config.yaml
d_model: 96
router_score: "softmax"
n_head: 4
vocab_size: 5088
norm_place: "pre"
norm_eps: 1e-06
beta2: 0.95
lr_head: 0.00879
grad_clip: 1.0
warmup_steps: 298
seq_len: 384
Below are experts of layer 2 (counted from 0) of a mixture-of-experts language model. Rows are named gate (a neuron's input weights, with its number), up (a neuron's input weights, with its number) and show model dimensions 0-95. Each number is 128 + 32 x the weight over its row's rms, rounded and kept within 0 to 255.
Before each expert's rows: "gets" lists some tokens that make up at least twice as much of what it gets as of all text. This comes from a sample of Wikipedia text that the model never trained on. Tokens count by the router's weight.

# expert 5
gets: "y", "ar", "al", "le", "ie", "ley"
gate2 [ 61 137 124 122 134  86  65  75 153  92 142 167 124  62 153 164 130 120 155 118 138 114 131 131 121 182 147 134 152  95  47 109 128 213 140 117 160 173 175 125  92  94 121 183 154 130  93  81 161 114 149 136 161 123 132 160  97 107  55 137 117 148 145 120 103  91 146 153 148 119 136 131 103  90 114 169 110 189 159 129  68 153 142  94  92 108  85 103 173 102 113 108 119 140 159 166]
up2 [128 154 198 153  83 146 136 168 115 107 124  76 115 137 110 116  50 151 162 119 120 132  64 118 171  96 113  96 161  84 125 125 127 146 144 127 131 149  96 123 143 191 157 116 116 156 124 208 155 137 134  90  94 139 126  78 157 123 107 159 127  97  72 168 102 172 103 131 101 108 135 125 119 144 116 112 180  94 168 157 124 143  91  66 159 130 149 116  91 137 245  98 144 120  99 152]

# expert 18
gets: ",", " main", " former", "ain", "ated", "ile"
gate12 [141 133  81 141 126 153  51  30 147 160 137  73 137 110 147  58 153 143  92  92 110 138 125 174 141  99  89 148 119 162 134 151 152 107  85 148  97 176 146 124 156 171 132 129 114 131 101 108 169 147  99 129 125  86 155 139 156 193 148 153 127 125 128 127 116 141 134  60 148 169 141  39  85 113  81 117 140  79 121 190 110 113 123 138 123 160 138  82 139 170  96 118  86 149 118 158]
up12 [ 90 102 185 157 155 183 176 133 142 137 131 116 141 105  73 210 168 127 157 163 116 144 133 112  83 132 152  99 150 126 104 142 146 116 137 117 142  94  99 134 125  77 139 117  82 147 114 121 100 124 141  76 124 104 152 215 189 106  67 156 128 133  89 116 132 164  49 145 162 171  80 181 104 128  86 130 114 159  98 136 152 160  81  94 104 114 105 169 109 150  95 103  97 119  76 134]

# expert 2
gets: " the", " a", " The", " A", " an", " he"
gate2 [127 154  48 156 129 165 109 120 122 136 122 159 174 122 119  92 145 103 130 130  72 104 161 124  77 122  98  99 137 161 148 114 122  94 125 150 141 164 157 137 118  67 155 163 166 162 152  79 162  96 172  80 131  85 169 143 105 148 121  86 157 137  73 110 124 138 145 108  93 115 103  92 123 143  98 170 132 143 104 123 181 233 104  73 165 106 147  54 189 126 131 155 125 124 172 128]
up2 [125 120 161 228 171 153 104  72  94 110 105 179 129 127 155 176 107 184 139 187 127 132 115 126 160 128 133 124 147 159  79 139  88 111 139 138 130 134  92 170 142 134 125 162 100  83 158 133 135 103 155 153  84  94 158 124 157 134 109  76 168 108 148 109  86 123  92 161 141 180 119  88 180 142 105 121 106 152 148 101 116 183 117 112 107 151 125 205 128 143  47  80 131  77 119  93]

# expert 4
gets: "s", "er", "ers", "en", "ation", "or"
gate3 [193 138 156 164 109  97 109 158 146 184 113 153 146 116 138  88 142 118 147  95 106 177  77 186 117 136 138 150 150  96 173  55 140  85 111 153 110 107 121  80 119 148 146 186  81 158  98  76 117 149 113 119 113 160 135 171 114 104 144 154 160 147 161 101 134 175  65 158 132 109 126 119  79 126  85 142 142 130 113 142  72  72 156 107 152  74 171 140  59  70 107 103 101 162 129 121]
up3 [ 80 178 142  88  90 171 111 101 155 114  88 156 145 120 147 137  85 133 168 134 115  83 151 167 111 110 146 125 174 100 128 174 144 214 138  94 100  96 102 106  84 116 131 131 142 101 100 151 164 149  90 156 106 126 128  73 172  94  82 159 121 137  66 154 132  99 163 102  59 109 140 133 165  84 130 158 127  99  75  95 140 125  85 147 198 181 150 137 147 118 179 110 134 106 119 187]

# expert 9
gets: " ", "u", "i", "ol", "ro", "ic"
gate6 [113 110 133 152 139 128 105 181 115 168 133 184 109 156 175 162 166 106 138 132 104  97 148 151 128 139 126 160 112 166 126 104 178 113 150  50 158  94 159 112 154 131 117 124 132 173 126 117 137 151 140 128 113 142 172 197 130  99 164  73  98 101  34 106  70 137 127 116 143 114 108  76  72 102 133 137 127 189 176 159 139 144 191 152 125  81  48 126 117  87 113 126 129  86 146  97]
up6 [197 125  89 116 114 116 128 118  49 137  49  76  72 122 127 146 104 109 122 158 171 134 145  82 164 121 122 117 135 110 134 112  90 128 142 134 155 196 131 106 124 160 128 120 173  99 173  60 166 100  86 112 134 140 120  92 162 185 116 153 188 114 135 149 166 146 131 161  96 117 106 173 112  99 102 103 202 127 142 137 125 111 119 178 119 200 161 100  91 131 142  79 132 150 104 166]

# expert 1
gets: " |\n", "on", "in", " in", "os", "es"
gate6 [101 158 147 127  34  86 137 144 108 133 109  94 137  82 153 105 106 118 130 111 147 104 115 170 103 134 176  99 153 159 130 110 174 113 183 126 158 145  99 123 155 165 109 130  99  82 174 190 139  84  99 171 126 111 135 107 132 103 127 177 163 103 158 132  46 109  45 120 149 122 152 120 160 147 150 192 104 157  94 147 118 148 182  98 153 152 129 170 104 133 148 119  77 110  76 176]
up6 [127 150 106 119 119 113 101 115 191 139 158  86 119  54 122  94 118 107 105 116 161 103  39 149 114  93 165 102 155 131 137 101 147 109 130 156 164 161  95 171 131 234 107  98 106 176 118 119 127 135 172 138 111  97 121  75  77  65 123 170 156 135 144 179 143 122 101  99  84  97 131 158 115 150 166 133 125 144 143 138 132 172 187 125 140 139 198 169 104 118 140 110 129  69 113 138]

# expert 6
gets: "19", "18", "ig", "c", "ed", " United"
gate4 [167 122 169 120 113 103  96 109 205 147 126 136 148 109  98  99 122 120 114  47 133 216  96 152 110 106 127 148 141 153 141 148 146 107 104  86 106 143 138 106 146 163 149 190 102 126 173  92 122 148 113 109 114 115 133  99 110 143 131 128 164  97  62  95 170 138 108 124 153 151 153 154  40 113 122 165 219 126 168 114 129  82 206 173 137 157 106 102 138 141 128 111 115 170  90 126]
up4 [ 99 136 127 120 162  86  69 130  51 133 118 125 134 122 176 104 147 155  92 125 111 142 197 151 191 131 182 132 120  71 108  84 100 150  91 150 138 191 124  98 173  92 107  89 118 134 114 121 152 110  61 145 103 200 134 166 115 125 141 163  75 155 151 140 142 128 125 114 128 144 107 111 127 144 187 134  94 116 145 166 137 170 126 185 111  73 165  85 148 156 104 114 132  59 149 169]

# expert 0
gets: "ing", "t", "ed", "et", "el", "e"
gate5 [138 106 121 108 111  85 147 107 114 159 200 118  98 129 177  88 119 150 150 127 123 119 130 177 120 117 161 103 133  90 183  88 111 131 115 143 112 156 119 119 128 143 139 120  73 140 168 116 157 129 136  75 107 202 126 166 101 131 128 153 157 173 145 173 142 135  71 127 107  48 186 102  61 164 138 141 116 155 163 118  99 106 187 148 142  75 209 113  77 109  94  98 104 110 180 150]
up5 [129 166  79 132 153  67 136 138 160 107 137 111  74 107 144 100  75 109 119 191 159 120 131 114 115 129 119 133 137 136 132 100 173  74  87 127  88 104 128 138 199 137  97  81 124 151 227 172 192 154 141 109  99 182 142 124 116 129 171  73 117 127 135 158 154 124 109 147 137 141 111 102 100 143 197 105 157 135 171  61  98 125 110 137  59  98 137 107 137  87  94 151 144 136 125 171]

# expert 12
gets: " the", " |", "|", " of", "-", ":"
gate6 [153 115 141 188 128 130 129 150  99 158 181 102 140 196 116  99 135 106 156 107 124 170  20 131  78 120  69 120 122 127 119  92 136  92 114 114 167  95 170  80 106 191 129 142 178 137 121  49 128 155 136 158 143 111 133 154 161  98 124 136 140 125 122 124 102 173 120 182 141 148 148 129 102 107  65 157 178 122 103 122  97 121 150 178 116 154  95 102  47 136  89 139 112 154 106 107]
up6 [194 139 117 114 123 114 121  84 103  94  87 101 143  91 131  91 117 151 125  87  77 126 173 167 201 139 177 125 132 104  98 104  95 116 106 127 113 149  62 121 149 101  99 160 124 133 152 182 169 106 117 124  96 174 168 110 101 143 186 138 128 121 121 199 163 130  97 140  95 174 172 138 118 167 137 121 105 166 197 159  93  85 144 163  95  97 154  67 138 115 182 151 152 169 102 156]

# expert 21
gets: "d", "ill", "all", "end", "est", "ell"
gate4 [119 117 195  77 124  82 116 114 132 119 155 160  83 183 126  86 111 154 153 117 152 109 129 120 100 171 122 150 146 105 116  62  76 147 131 128 137 134 138 120 193 138 130 147 170 170 142  80 145 122 132 140 157 118 173 229 107 119  86  73 188 147 119 143 142  86 129 128 125 108 111 154 134  42 138 172 171 102 103 125 146  74  86 106 152 153 107 147 124 152  94  71 118 176 121 106]
up4 [151 173  97 149  65 128  90 115 129  95  83  87  95 172 135 159 124  98 122 161 133  82 131 114 154  94 129 161 168 120  87 113 132 134 129 124 148 117 137 136 193 116  94 104 136  75 162 203 152 186 125 147 161 152 123 158 110 146 106 142 141 141 132 149 215  59 103 143 149  82  88  95 124  85 166  80 105 120 128 105 114 154 132 175 114 181 115 151 153 144 131  48 149 116 188 109]

# expert 13
gets: "it", "at", "l", "n", "f", "ot"
gate6 [186 129 152 113  92 150 133 103 155  66 156  99 157 128 131 136 136 203 130 150 152 133 115  91 145  86 138 165  98 104  64 134  82 118 150 226 102  79 138 122  62  79  97 124 162 113  73 106  54 209 151 146 112 102 128  93 124 137 156 136  61 156 152 135 150 107 116 104 162 159 123  89 128 133 113 130 148 165 146 151 161 131 117 154 128 126 105 102 105 158 129 159 111 178 145 146]
up6 [181 118 132 101 117 233 131  98 125 148 111 114 157 131 150 133 105 125  74  42 113 152 131  72 135 144 131 136 134 142 151 103  64  96 125 143 176 109  85 128 116  78 102 100 114 127 148 119 119 159 114 111 146 154 134 163 167  80 165 134 125 173 127 198 160 164 136 132 125 193  94  96 134  90  78 128 155 121  98 107 162 145 112 166 146  86  70 135 121 157 171 158  96 151  75 172]